Experts of a small language model.
Training: 745M tokens, 6199 steps.
Below are experts of layer 8 (counted from 0) of a mixture-of-experts language model. Rows are named router (the router's row for the expert), gate (a neuron's input weights, with its number), up (a neuron's input weights, with its number), down (a neuron's output weights, with its number) and show model dimensions 0-255. Each number is 128 + 32 x the weight over its row's rms, rounded and kept within 0 to 255. Numbers have three digits each.
Before each expert's rows: "comes before" lists some tokens at least twice as common just after its tokens as in all text; "gets" lists some tokens that make up at least twice as much of what it gets as of all text. This comes from a sample of Wikipedia text that the model never trained on. Tokens count by the router's weight.

# expert 17
comes before: ",", " (", "'s", " and", " K", " was"
gets: "a", "i", "an", "ia", "is", "as"
router:098175152138147132092123120183171141150175098218099148103122154145140122165111127062081170116160090143139146099134178155155140166100133176118098092138112142137169133145161162116085136186155105116144159120152132097094104159159150085112102103093154097062111135136198113196107120095126202090161096095139141120122088130090114123174120136122156119120145114101165156145056174183107117111125133090092120183063138057108084118100094087148145111106100134148146093152106102148164121081109110091135077136105152091053169162158168066156111136087141135086085114100093120097088157154160167143146086144119078111151109145094166182139141110119187165095114169052083132136121121143127096136139084096148102120101156061139160135074139109119149117092087142092107066143065212079122095110127161
gate0:114164127122115112206107168102147119136172138157146133123146113103118141139138136110135159138145111097085148145170134127161092119086125145112094146150110121116106155083127178094145195108111179128125105130145088128113078103153098079173102126167141078063137117119084160144153183178093111040150181151118147131137129114105140130086095136113135166134138156092143160146152119142136135071117051134134100158085101132108091126126142123098091136137118163070145134103150229043180119110143096142130105061163139151147123164159174153171113132104157091173032057150077130049092168172090117113108168154157148125151126122112157155142100088088113132075133141189136079100121157110122167149174152108094127091162160138205133105119086189137085091153158050134101133120124110134066122122143051
up0:166128145073108191107152150121178163142134143134113183110105160127161151110179157111099092144106181116155143098067071138132134119119132112177146112105112066100108098115108156144101006138149105092160126194133162073184178114154116195120183142167096154098146100148143140107087097101154162127109183096122154095143168094102140166128111065183099151157092087130110102082132153071155116153106162095151078162103134094157200128119131115127142130131203106194107077155168113134106107146130181143158147130112161067142200136104117148141181089097144148121153152096140098204108099115134130160128061177072112111117147125114103101084123112158173189202115163109140180138127149130156104137147044142151120140099135152092120099165167141119128131154097155137150131134122109111153149077158152
down0:191083097125114156172093114163160110153192165109171145112095102151116112146050140115089140181177163109093161138090097118190097128170131154108115130125119133122132115103119134193133137069074149093164151106140166064153172147045138113135111167146172115079050164167123109082117158129125173096121220098088158114107111117095062112145166138072144195183116130132093101116150125147144151113158155088138160101096148116088135097127106151148151087172131108135137073144079165142129110098127114109105114069135120151141205192100200118144160145085119109131131128160118130155134125084141186134113126096115091082145150132170124111108127065143093058092078186097092087093124138138108135137149114103093146185127076055097087139127074122155143131121140104116162101114111154115107192086114114

# expert 18
comes before: "\n", " The", "==", " He", "The", " In"
gets: ".", "\n", ",", "==", ").", " =="
router:088127144135148086081103172148113156191141056188119173090128162175126093152116137093112177164149147143070159117141138140142151155140108132165095113163136131091126142183176167083086125134175092073128141163135122112107110167125144132089090127154135103079089159127182117181081130087099188102155116101143124125081087100131146119146138164135167080105160124108160143174074160152108142184157108090121082181060164061137119127107087072116121094108054100165125098154125105115159120071064098095165085097112127077108136167153150067170107098078156132124072105118112140134088152170173136144191131133101134116152106163176130145095137063089164164119123145088096116167100149149146135131154087096157098103141137097109160116118125121083161148096091050177114112198090177149170118076134132
gate0:162142137105168208127084126107181104138071135123075033088149151201109168134141120146097106077105096143190118191084142128127087075136128134143154142173124127156121108119100106141073146095174149088154162128115182136162102144096146147097099120148131128123126104139117112151150107082161156079107186127103143171107125102192131149107133114162161059075124125136102170194119214119158122124141157143168130111117151099156189119150083118120143076085079098166060083179099101161094179150180143122072123149119104153164144089164144115113150123153159129101095106129105135106156106179136193095132088132146142103139165144109129102097102107130091129140140147130124063110115169159156122100132106107048089121100148204093188110144146144124142088055192126124073161101119131123163179157125169
up0:104143093124091102166155151138118109139124142131203146147141101072152100138095119109190171189175130096059168057139101113117154148147120154103112103104095171129096113134136189132174143080099113113113142116127119105099107162163120134160113133162140130140132149094079088051131142200138094215158091119143149107139174146112089126116094145078080183131159172142168088055103092127102173121094113096105111174133130159109051173119136154175094147179175121065150160111137156121142105109086140122145154092159132084124126162097154128102124097128093148127155097118125119129121119084098080200121154095073108112118092083110126182178147154108107130120127094133110162106162087135056114146171132127176148130190114050209072142108107098184124162167078151118167161092159107136108116156166083
down0:130080082162164150171140121064210145094113139115132114121106118145186113169161094163151123143159086135135116146097150187131132129105097082151102112138102229129140142129156181159110158108101066108078120085108066144135123131149169119082155067142106066104165163108127159118186123164114135171159114126106096119122103149111126080065109141125150153102150117156102131159109165144123200096130124122077186132142153133119164153184135144167170091134119084121129134153139147135108185088150065094089080133095131159091099134138133118134169127054120171122138159150127073106127050183138097134119165096136146112116146081201082145091135104173105129172094096081094102083072116143091092121124158078152152164086184126137138143130140046154118055122177135151104172093193112129169147141151126

# expert 31
comes before: "|", "\n", "-", "|---|---|---|---", "|---|---|---|", "|---|---|---|---|---|---|"
gets: "\n", "|---|---|---|", "|---|---|---|---|", "|---|---|---|---|---|", "|---|---|---|---|---|---|", " well"
router:094120136179169095108106176143098146179175112127111140101094153186137115212115140091131140103133114151139112053134120159110093134114132157139106122160067055088175143134174147095104128162127126100150138102112077102119107150147170151119072107099161101097154124171153113119106196098044193082205107139150140119127094124118180103137100151122135097119198077107149127183087133192087122148074121130059105142102131100105099089110089104132139115149127086163166134142087103117194050098101102080150099113105178081128120175181144091147103071088159108105132109057135146082127124142149157124159109165140097106136051173167177178099160109100143138140117160066082117181146143142130096142148126080145058126154123090115166107086164115096146132102086118158116113142107143122127102123163123
gate1:108125146124118192132124112121135091113113152140135112110098141168161150157074149086124098121125090112129167120092090163157101114146144109087183100099166149109118171115104140086172109154101094103138156130147159163102144119117145072114156132169159108137103135115149110096103099151104086142124126143134122146041139116101096130145174134107105114113144080135137104166163184132099146095136082067166155190098104125208152161082147120151103148113139071153104185126142072097214179200093096121091113194186145153100184109114162192179174110106205164136125174116137080120031105090105128119111179172133157110161126138179136126122151139071137148095100134174144158148109090140149168167085177131113138139158091156126086113166171094094115124125144074114143143115040176209094135136107094
up1:133122156089160141084139188137108160132178115176118134096095116150158141058134102142160116145112112087120137144158160115097140094158155152176082168183143154157108173134124113137123172196165109178121109124149176173140225138169144129142104096209111105138097102088130121133070153102077142166131103113073115151084113104152148118134098142126156187110119075099159189086115077155188187152091111190131169135078112092109149104105126145066140047149082147067093122144070140126120095126165162103141110098113112135125099120163040145145132133095190149100187126192126142124131139068127150123127139086108173136080210150160141153104113135130113115124149129096152140149147125147120077136111144138057151110117139133074121149093090099134154141146062125113115127142121195102089128127167206
down1:166137137103122118078133202086135115139153145096105105186081121108105123124123178164111107085063117136165161149158128148121108089163103137196186141114104168091162177123137141119137191058108117100113130149118152163118188157105117088151101129109172172069127133103146124073120148138119090099121161081172059111130095121118119137118162123139153138113147080103112138203086065075069125142125100160111156130105094079154154072173125140091103048110071153121144156096145172155161145075074118097103117145167103107151192102127117062129142120146160103171169146100138059094113080157136170138191089106104127127120166122091121050124129138080084113127100168124132102145120143087069105149142121100139130074116111155148120163077181166106148064112150139134121102108117123193111177134069174

# expert 39
comes before: "-", " |", "f", "year", " with", "time"
gets: "-", "–", " —", "ent", " ", "f"
router:097154130117184119111148169172141139142175137190049162072123151155145119164130179086136132128166096134078167113121136148149104160083050125168108098148081139113131175126154146111098195145186085064151151145167121109115084185159157103078114064083168079132111164136152105154099143141093114081148081126148125124121106069082150090110096131102177135120156129131139146151106187146132101187056130100107095164104135106098114099118135115111139126127136129121169081141100094107137062124155069110158114104088160080084119134158140063175113098087139095060107079140105136131122156138136162125138092143125112064156088168139122190128180075081157163111079149083083124128088152160172133125156076116180092092136104124124145100117128124123168095111074139128128055127124165096150146109177202
gate0:155120130166131129173128138187110112104179091132151190073089128157096123097133108116106122142109122097116138204166151084131070132115158125141105106111093174135126109122063144161083150109157111101104158150120070162077145153150181154111112098120206116129126157136153122150116109071053132130120133156106108163099181151119081074178123130102139160156196141125157142139119093122116084188133169135076149094082141141104148157143187086077121103182137098173168053121133099159167126144138104188157118091069143185124094117052118079154151151118195113084163131131129120147087139107133087181162177142141119121157165176153112130214070157131160142151120113123121148099156114179106128111134120137150138080133110161119152110137142067127146091142164149189152095136112102110183104179080217
up0:149181128139130134157121123084137192114098093104158152110151100131111141109130120123130076173137111101128141178146151125149136081141109153122081185166131117116156156127177088109150110110076178180165205152134113054062085140091100105211145137099109109101146158112152083074083141127125113097144100090148142087073174105199121088100114134120153108136136086118145120108128163142164179118130108137126146102149127156165052155191089108148173114158140106080094155144108137120148118098155156155102083207145080088119164094076062122113139166111111110092092131177055177103110117093148094164112157080121157083154098123148119126103100118165110138096142107100110127121135167107128201204151122116070101111108072128135184123099101202147124167131074112141188125106084089191135168135138089
down0:105104062156142128184108167127108103066132096105147084112145154142143102121139176104009140110142120109133083142067112161137083099137138157125109148125106098117189177155162132158101165122183098117158134154199087103116156111128078102170181092162192130095072118087073101058105144100137174096138172127152096081133159148118083102102152119158180135148126131157066156079144175118192096192071120136096129187107088178098145136177113091096132152138141161114148185105140164103113054147155149134143097151135152158156145122153152115092160147120106157072093093168079128096137073120146099175110120148104098112133178147106130075192090118108143123110144112063140108119186164118150181128147149095117109130162129101091107104157131092133074086150143142167135103096128084164138151135116174

# expert 6
comes before: " by", " in", " to", " on", " as", " from"
gets: "ed", "ated", " used", " out", " ", " released"
router:097130179159160107108083125159154176127116094152093160121110141153124126116129179065059169116189117142128131090200175171134137162078136158136123097165075131111174132161123149083107199114118109102146147173143072089065114149163189123124120111067102078066100104138133106117127190082150132130169133138130171104110148122096149096127094165127159114127149134095149133191083125142093057133110113080088092135154140129164140095115127163143134082119136129113170089153118111134135100137071089131115106097081171121121128157181124089155076119092167148091093092077087120114087140121149173143128116170101141118127120164181154177080138078104185169076086166074091137151126119178138122175152081055176112096145123094156160077113179088086177113158130147118132071146098184105162108122140185
gate0:127107131123165157161101074108126158140139117112132160132146100098143136085192093129092150121077113183114138111146111121212138137104072110133044113120189092166091138105148067086167153124149147101124168138113122154099140136081184163135136083084157139175108111127130107082093155117143034111155139075148103087122107149118167156203113087096115122174172098111127104198113094115114142102112209148094120087100133170147101064126151118178148138094105118127141099129130140131159146132068092151096132081105101095159142161079138100077117139122088119106127068106087163097065076153145139156181082124172159173128157172093108135074111123142100149123159074109093122147176135160157135089144094146093170115106140136082127065137212139123141134140168141123162093117152143077078102096052156
up0:098083154174168194152088119143116123081184110196101187102150114120113111096157060068130163116085095142104112143152144093107164102159121167080119136153139060148099160146185076118147134140085170057116134118063122096066114174099165143138109090109144068146134062150131105107092152122114144093131145128090071175101111139160148110131145153066148143206189100127107142178117145148115090121155173152069137136094137193142131082130125076178132141128112156142098097146136147134101121169094084186139103128125174083138196154130110148127140167136130146122135112090069179064072116112071139157132144168143133119130182157140107132089133135177122135128155086086094139133113162157103156157164131183163146130114140151098145067127143172093099174171168159135147052159147119086100139107085139
down0:118143150107159136150132139107115161163117168152078145172176156135183146082135142166103172154127135161072165150108100082113134053138103170187100109095118103119159166158143155090147218135138104145115146124106157122094104073141186187097115131078077157113123119174125096068140129146102131103119153108147119107050100147128188152136104124135116112201144164124106081038135148110070099105137185127127133137135101197148122116126105109181122137164112099127123131087132154062123153134109206124084151093146107151162148082127089126105134139127088184137127120189155105144095133127135082090107143138129099106158128127121124119149207157169102181185138135135186081107181111128058182118120123158140131139129085133186124136120119177144126186121200129148189038134110105155143057109118151

# expert 25
comes before: " the", " years", " of", " his", " time", " century"
gets: " after", " the", " during", " years", " when", " before"
router:099147167114170107093100171160178153169163123150120139057067137097099109123143164122085164110105149159102165131107139201159170177079097089155074094147134116101160181189154185072094152145133105123139181143110140125141130113156159103136129097128168119067119159148182104148130111120093128105122119112170151100110113145084127088181124135119169117141148112092095148145109115152087091159095143080130067152117159136087068050101087128137140141065080114148142070126107100129149107129143125115149052059063195120121167183190131115145128088133174124117121123076104139125088138173100165117148090178114144092135126164143161182140161086057180125097103177142102161133124161162083135163129121111137076103146129108127132139116153069047163137090103097160085075139118171132123092107173138
gate0:147140063168187107167116120069116163099124127127116128180123112132136174135161115104160124140129129140110145158128130066088092163146076142138131073165118121082120065099105132102108115149178112185068148148113139197140131087165183090173126105176064115078124113174114106112100135122191119110134166120142149077081111082154082096135073135096135137122166081151141148118127117184098187128103186083140088069191127114122101145174185147056168146109154086119119127149114168122123100114172145164109175111154138108091135146102135070180109093158123081069134141148136141106123167130086185153153103126140130040076119153099061154136144115074158145131154071110107166118150132136053157107099091063122206102080136148106123130120130095097151140118107112085145107155159104131102160124189106
up0:113135134087087136064125148178085103145122118142169151103162068092137135113094118109148116112150066070100176125168155195124117132122106051095147121067118145203120156179157083139108151121129159085145071140138150137157102144086126118134136136146142115149116092090075094165189156118147159142142108173132066104123122109092130164156045053168098133186107108131083129109106146109166140136160119104109129108082176157136145141150097163158118136112123183125128159103102103099142132143118142134168108161130181115140129095158118135153119139163158096109115118112098105188126087114081085074089100073132098102144157105137201141106117097174193142182039128112094105158088116084152124133117174192108085137098112118134095166122113163195175133120070191103119167106129090065075093155176170
down0:120112143180116089156122136123135158160112122106145094079130115138145099103146111180118085115083122128048145201140151145115146130074147099099110089159069177105139194160158139122076171109125115123114094134076132115115130134118163150120153093097140108113129163128182087114164098187130151152133162110153140177111120149112115119137150113194130146190062157134119090096062161093180157118113147196158061180155136127068079065128126107173149168140150132094096191111120097075149143144048081135168062120131108129104197105073087116138142102126148111131106128083154118126111075177101130102114147115086148118139133157134167115123099102088149174149144242197123147108115136053157157183127106156153127144103159151126096116086104097192146078102082127080127113137110084144128139154097151

# expert 19
comes before: ",", ".", " of", " and", " in", " were"
gets: "s", "es", "ers", "p", "ions", "ens"
router:105169165140175109099140141138106137147154111173051120086096146161053145169154168111109204113180117146116147113151155159152134124106137172141096107125078082060138164119150153085064146176186084088165150155124115111139077158124098125101102094069108121138126145154168122184066152119077131106170089097140141118075068083116189134129100173104143147117198109086160114144123118180121080175136169055080128119105143103131139098143103126152135124102099087181175105138081093179129111091121078137132118132115097112119120127151134078126115136115160168098083126113097133064120143149140164096144142153080094115109147133136180127110176095102179151126154172129104112161089141165123110149167086116132059127148081068133175112102127038077154112074111143144092130159081162091144099125187161
gate0:105135122146117149124101139151118135169159097165088134067110096110068165177124144139114113124130101191088112033164168147100144122075156117150108064106102101114087131114112133139137105119116116121157149143112119115131101162152129135160056089142103121120127131102209107158099089128134175160103146158148059185095080088085127104168111153078157113195166095156156188178129055134124084145125193108147129141088133132100130096189105121139128189143095064128163145143150167170078154096131130089195140081117129166098153137133109168145080183140149195066133098093175165113071096101117106130197139102111112171144137154153160203101074120141088085100146127111143100106141114132153168097106145144135062150115154171123116216127145107087162120114141130145131171193160112130125123139103156
up0:116188093194125120086137186157154113144105111167117083066150130168064165172160152103148148122128079170116131086135115147118178104026149097114115083094073069105088108118160139105116141152136138098156109116101108145177133109118162138186057097087135147158124106112161073153131132151088182150187107161141128134152127083127105111137156144081156092135215129185177166164141043127152074174136120131097163085137071131102149105129134138119138159134140092171077124156132081167111160098175128088147175101180113136165126111125166093121133186166125139112114122059160142138098129142122120172175179092136131125128091128115167141139108112128103176121114161139143089095139115153170199055159168169130137139124113171160141201157107148136146098138163117195186151118157095111166144123126097
down0:134188172156105117139196126172184148139116108131133158088122052152161130078127150101131060098138235145091100065138161122166123135090130102148156117108137167129105090072108109180030090127109162121148106164093169099156156193133056149064099075081107167151158070131136173130113175121104154111133174100126100130196163120101178102140097100125109173156145129114157104165110098151120139095096179106123138124118135158112101141096094087109113093139158089162126096116176151125158141088193139156171142156114185149163159106105151188119098147094154189150067156102097124087101116111133136116094151061131117203131090089106168144137120116152107132129114138187130116145158126102176111074101147114119168166127143109202092163116110124122135116141138126109123171058129142124113153126103091

# expert 15
comes before: "-", " been", " be", " a", " also", " not"
gets: " was", "-", "\n", " had", " to", " has"
router:099174137104169101115135154150100169175163136178124139135090154138108103152148158110127140100145116108113174120177127176139081177103121156172111097157120088083165126194170180138076157161157114094116139146156139142112156167145165096093104099077149069148133151138179093148113192095095133136169084077128199122086124134131122123124132154109130129093160129116125119164090142199112091105115109128143145165089204065124057090137057110160128091056122102130156115161088092184165075099090111131139111112098177112133133142140136124119143128104141156128119069138094108050075175146139135140150091119111132111116130143162177118108147108112156170080102183122061166131092153193165123176167109103157103060188127096060153147143119103120208123120120088108096105135098157081161097150123196
gate0:139138161074169108175104107117098139119125160097162068111083142140161165126089127111094117135213139075152112160072145098126146181180139116121103155116143114169132140077098122070085160135155179101117116116119105151140133150062138142089157155114112137094173152142153173163156145120114206075144194162131173105076092153124158114092112136062119130109052136155116110229109202085122142110109088094104148116129130058081108120105159136123120130144118161087121108098155151100124167136186102153164140048115139150149149115110085121155172116095106155165174139142120137129133192099140109101102132116136137163123110147152126148119114148129224171104142218134109144116152119133128087136130158093187113115120146103144159153144133111140075100135115079137156186212032080153153121128109143
up0:112083094091154103125083141126134170149114150110158139115118138134146169124077130163127124149113118085147090156092217116113174160172181113095096200139119056138103187105103106120116114079108152093118106119082109090106097095060152155086149178094162145130179163125113190167138140110089172069146155152131143098105157146181151131124089107093112176117085086103170165153127156129112126096164035121111136129170111136086114116104143065098078106154134127111146190114122163102112138146143135165160149134124192149148126128074090089235103084103102158135139118097132145136116164154141082183124112101086122186147127161132129109128131117178181119177133149092160117178143134143130145138116146107217101146190174122100173115091139095102112108102092171118137193205112098115174098101130162
down0:101079062119089101117119135170145143130099152141159113097117130156169158117173124160127133105177138071153092108172171107147100137106090135153111164119075102098130145090195123098094126083141100151150072126050123035158220105105129120157114111120142091102139122097136142112131187158128138148110102110117155155123157154124089056182142149085158142170102160086083125140086139161094131195089118156224148202185053133174150132107175139119105138144164114105114114171117104160123091145084128107081132129125175082116115095088133161093146147124173120149167110123116140154123107109104148137130126091191155099134131149158078113155202143164075109081095120166105094113145118135100162147110129101047110103165142101135128141110083156183107154109142143162156183077146176093137065178105156

# expert 26
comes before: "\n", " |", " (", " is", " and", " -"
gets: ")", "\"", ",", "}", "]", " part"
router:083133174142146137095107158114125187142144066167121124129138162153145122189127135077083144103129137162081138119153155150147104146085141141158101106179134083074122120192201217076090149147184118134130144143136084139086111138151170110098106095072150112050121156154158110135052114134103122127152069099147124077099113110120102108174122166082162119121138110094132142149090111155105130149101113065100107167093148104161103081133088094127136095093097087199188120166093098103139083079094111121141099081112171084106160169172174096177066116120140136070084090106108145115111144174147132136145124135111089100167105144134160147087152125087112167119094144065103148171097147169110121186167063102136106090146152100129158075094151092058170112077080125128091123145129149124157146131176170
gate0:098138134095100148209076109134114128125088145156071169095163168092133125117117127144127137129113161103134170152131127159154093125128129116126196169146065143124126144131185189114143141142154136155160105159121072078126120128102117126129127136152178142148116110131099137176082172164081129060094051082088123193095086079076190090160099087120142085159167190127133097140109096129093061152103091117162150136125101128098113123124108159077110109143121165166141090114107098189166197133175070113105107136114117107155162130105147131146114169177116134116142105101066073138128183099167121123109136130163068097161119051122087093143080156115153118149144106108062147167109141137168129122123085208112080128105217116105093123139127120022134069140122106140154092125143078117131119173127121
up0:170118139103071110113075102111140159134137111193144140105152105097148138076138084127148109101159131128122145137096141169142106184137165150123173144146144117131128111110178138161181161118191150173138133168135092113140095133166107105124112105179113117169111159110109141188117126095091140120139092136124123177076141089110139108115102129139186062111167176216157167134109122146132149127064114072167105196113101153122122163103117121082128091159140103166090138188138095165166169152123124091055133169127160129097125113191101114135114157226134115080081136092112061142114167096110136138127172149085122178140126067123115072170108138138168136117160090108114152190155106104170114141090128180108097163095197199126141146146124062089144105170103122103141090156178150060189133171069086
down0:087090025091201119046145149129159126107103157130162133118098095159162129192122111122143105126164137160104129093165122195137149093181176097068150175146169117126083139163152130081093147097109119081113152075175133152125133161109123115134123117091125183094118150135196119119097161111097161125177127114114095145129119172101088062115170150165181096173162145116078035119120083128168158105082137146146142102148128151115100126126145118143116089128131099075140170117115086064055149154143121131080156114104169104110135079119044092148092092055123113097127175120093108104107131154135088112089119155127167146078118170148099106140114150120109157107145105170177107120136103131135102145186174090086111081140157137141138161044129088175149100111092135118135166058132119176121089111129133

# expert 4
comes before: " the", " a", " first", " University", " American", " an"
gets: " the", " a", " of", " as", " at", " an"
router:097148160112157105112137149185141131168127111131104169108135137157105133123100168059120148117139123165077170108134132199156117152103134174181092089170108113105152066169135137118127115159152075080160151135133082080118102142133189112108099124082137116095100182190170072166083152057115111108145091113109171105118084131074150129171104118093118092084149080140181170144120139178169110159090121111147110135115124065094081104132145101161159125113115107188145081140099162155133077099077141104188071091102200093102129134141150105143056081080196112118071102108112125124117167145156171086184094128114097125147127184131124154090169104141159162113098149073116156154142137178085085132144107084180115057171131133108168084112135074117115101096133113136085157135101152086137125093130186
gate1:202127121074182119148167110133149101158129146105117200133164082135131115138064170115160196115195150097111186093175135092088166165125138062138129109108092080149118116118181173153122122156173116086126142117108158125164138154122181059122032181111157115104102179125081100169152179125115136133119142156104165123151143126096083095110175139143147147139172121109159083181093147121146194108118093070135175089156183105096147080146147037123174090142104151130122137104107101136126109089142120117151151105134152080090190169108144152100133095117096071139137122142123137116116147126217136073114114133167148091104112154149139115089139154149098145086138153121103121118098061056096112116096074066124143142170153126143190155196095136092104172131128085126133157113144110118127148114077144
up1:132158130067114118132220167133028111153136110116137141130199098076155123146136166117129141135193142149089211095187087205121198151128148042116128098101131114179134138125182158156127130125093144123124165116109096071124156163153176109153081188162133088148159164141124120123071150176142136147106161160107145159120107151127121101114129096141137159147166104159103087134140180170151129116112126156135139060120131131140093117121177075132173156148133140128153140088092139153237120111093142113111102128119136065099159139139111164147085090131084107084128009142134102114133134089101130165134169126182165095125112100119185143153103096106144136103157108101097117111130088095083085126071093066139109120134164150191197184138122112105143133142125144153111161095102123127106129128099135
down1:065076121084116115145148145095191187109109180095080165111112118086119140124135093094130146130122132210064129146115137126117057139179157172128116116193103132162106139081145107190094124082098128111118085109141137169182093065125123148130144132191123146124176115095166179106151167088146080180123132030157213129108166146148075099126129147176186112151053123165114135159194140137100109119103135137108154166090157114100095123126137142082092138160041092127094055161108087154165099150103133166135192129137114141086122101111118159094156149121085114137136095094119156089139129132120169131101112110164150109103185111161114125096099131182149120140115149122174132139174105155125147109131114146155135102096070114107143118162186111159106074067146168174137150165118110086130097189135140

# expert 13
comes before: " was", " is", " |", ".", " are", ")"
gets: " which", " that", " it", " this", " It", " who"
router:097175139105127145083089150142139150159155092164105141101091170173116144144145159093136143096115112122095138099165180153143128152092111165126100108148120112105181127163146151087082146113175083075104132133108119114102124133112171084138117075075116088083106169145158110152111157113091140168194100120126145104124129122113109104124130133082180102086124117076169157117072154177138095178087092093144060167103161088109073105092073080140143115077115110129158136115095072162172126109093072081127077134111152088116140161143170102188100110096156158138079086093091133137100168118138167138163139183109073096162063133132156143111120069113134193108143149097089144171080157197142134132140124093152120138149157084102186097106138090036187133073091119118114113168125163086196117101175194
gate0:109141153172085168137089126189128104135102115154158118128117163133092112217108122133120149111132142113170079143099044173132118184128113131119126163083066070079086098143093141129106091146166133069133185134142124069119137164105148172126173124112117158153092091184140143081079131096155120172109110127148191120130125099087057142115142126173114102152070123096089165073114117190126176160093146118140129145195177129036114153128157119159113129116173103110204144133089154099148084174134095131141192190157078107118143111137126168106059178132175095124148159106106106119130175095167144134097117145156100103119132108111138140112188109114139148180085080110092119133158113154192134117097058177179130128143147137149113143110160140111139155085158127055147112191155133068138119140121125
up0:163073103154156144091163160161118057127123181142140135113192166108095084173103121069142104116162140142132138087143155123098111110165164093090131066136080071131160132154104116109113130133158139140128076106137103089090149145169132121120122113150054133165166098144093106151101135118057142143117159177080149120126069106121138162155133070166107109135084134114135117155088126170143146132150074053158172152184120098098089118099162095107110111109139091112119123147068141125163137151104115156133159189151125108081085109207127132112103134142050155160096149154123159153162160089125055068072205112107161113137136072153173154083146168214120156117174134161192081134133136178155147140088093076143120141156105111159105145107152198088110123073176112142107139156138105145151170152109172
down0:166150113163061140122129047121159099137073082078135113131173115066136071149136054092129111126091079116156151129114140173092104115078114143159153096118133090152132132100109111154139156119080072094137168214148065103163134155126185145116159140155088075177104175103095087107191155081092122115212139150182135080131129135128160132176139140128075154159091132098141070125157115177184142087120110097155150140179154127112102127129095115119092138121125113137105110140189106122111142135145079129161173170152111138163116160074153131084159186164122144099114155127119139129153141112095130081162115081128124150131113181115211162167203165097148109147073171152105132138141160165118162119124095118150166149089142051135099146158135089170156126168109120177134105101098101201098119126106181

# expert 44
comes before: " 0", " |", "–", " 1", " 2", ":"
gets: " |", " 1", " 2", " 0", " 3", " 4"
router:074162143148140121095112150154120151150158116171117150093111148137116130110119159070073175145133121149132112054166182142144136163093109107151066071171105119150154096149168191130091129173174082059125149114125121124103078122150148118063106097101146087142108150172162076156112105131157142101171086108147148092085126105127116132138097142073133110102163087108153121133105135151104124130067153099107087169130177112087110104114105093172178103114095091131133114172085116136148094102091090125163074123086170075070131163138155118161135112110148134074078135071089154082148182139166160088157123165068100097151093145127154148118172095041144167117092193100099155140124162155170093167122107108135102081201199085124158067109178099105159130096081111170124134167108167131153161094166151
gate0:134136157184106088108088119141164167127105090121193126132140038139101116119098095198116125124136118133094112138154127190130171159078123160134174172225111134164125075116145128122044144094079146122117226169124140140131057142144146108172154114099122112092073116081120169117169124093198139138121136120097153104110099086175086156104121141161103153137124109122161064159169083105150106078101068172079091141131136113158140124130108122171185142124118085169143173116161123137117144133126089166154113172110165127120131099147142124137175132140202112140134181155105106143127146125123143139162161176137155156089134132152196161145070072096095147140110172076161108127095153173163138125065080120112144124124113065144155174059205167118124130164126110128085088121121123066131135129091140
up0:126115155167140136125118114148158156108171093128134099121139097127130193124158087111067163144154091133132108189149111127146134074135098155153149157161095123159169131143125129075064130157117133168134120124126136060144099103151112132159137117101131156128115116087159196103092123083130166099175155111130130128138156102202141134200112116157107122108125140117105053135143105079122190123139130163118123148097090097161193054114134132133166157119143094147085094146139125152109107103136141112154130199204119171136100094120050182164165059144204103173161146138122135122109119148161198186145108198132095095175149110140127149137142073143124115125112158066140115099118048141148170122120140176162103150122126098147157090073167167153142176172067084149131023092055131142096141151085122
down0:112133152127137128172116174128109090172154187091100099160139119137086145142178083144082159182101104124189167129086146108119154123095170173154120107170077138110140143186110122146079162168171110146108172112159085124111103093151109138135114112126107086084136066066180132147109115142093142158142151076172052157111125128118162130133121101126120172029159164147148100131066097106180124093146134151131120117178098112127168106168083079088139082112094100098187103143176081119145145138085080098145124157142114184124091097097124116164105115136111101190131140079145114083112114125107144135167122140157104120149187089180128139100182093114180183100145097072166128143051141101112081142159174111106130196088193150151087163127169100111047146114149110082120151087151166130115096141090115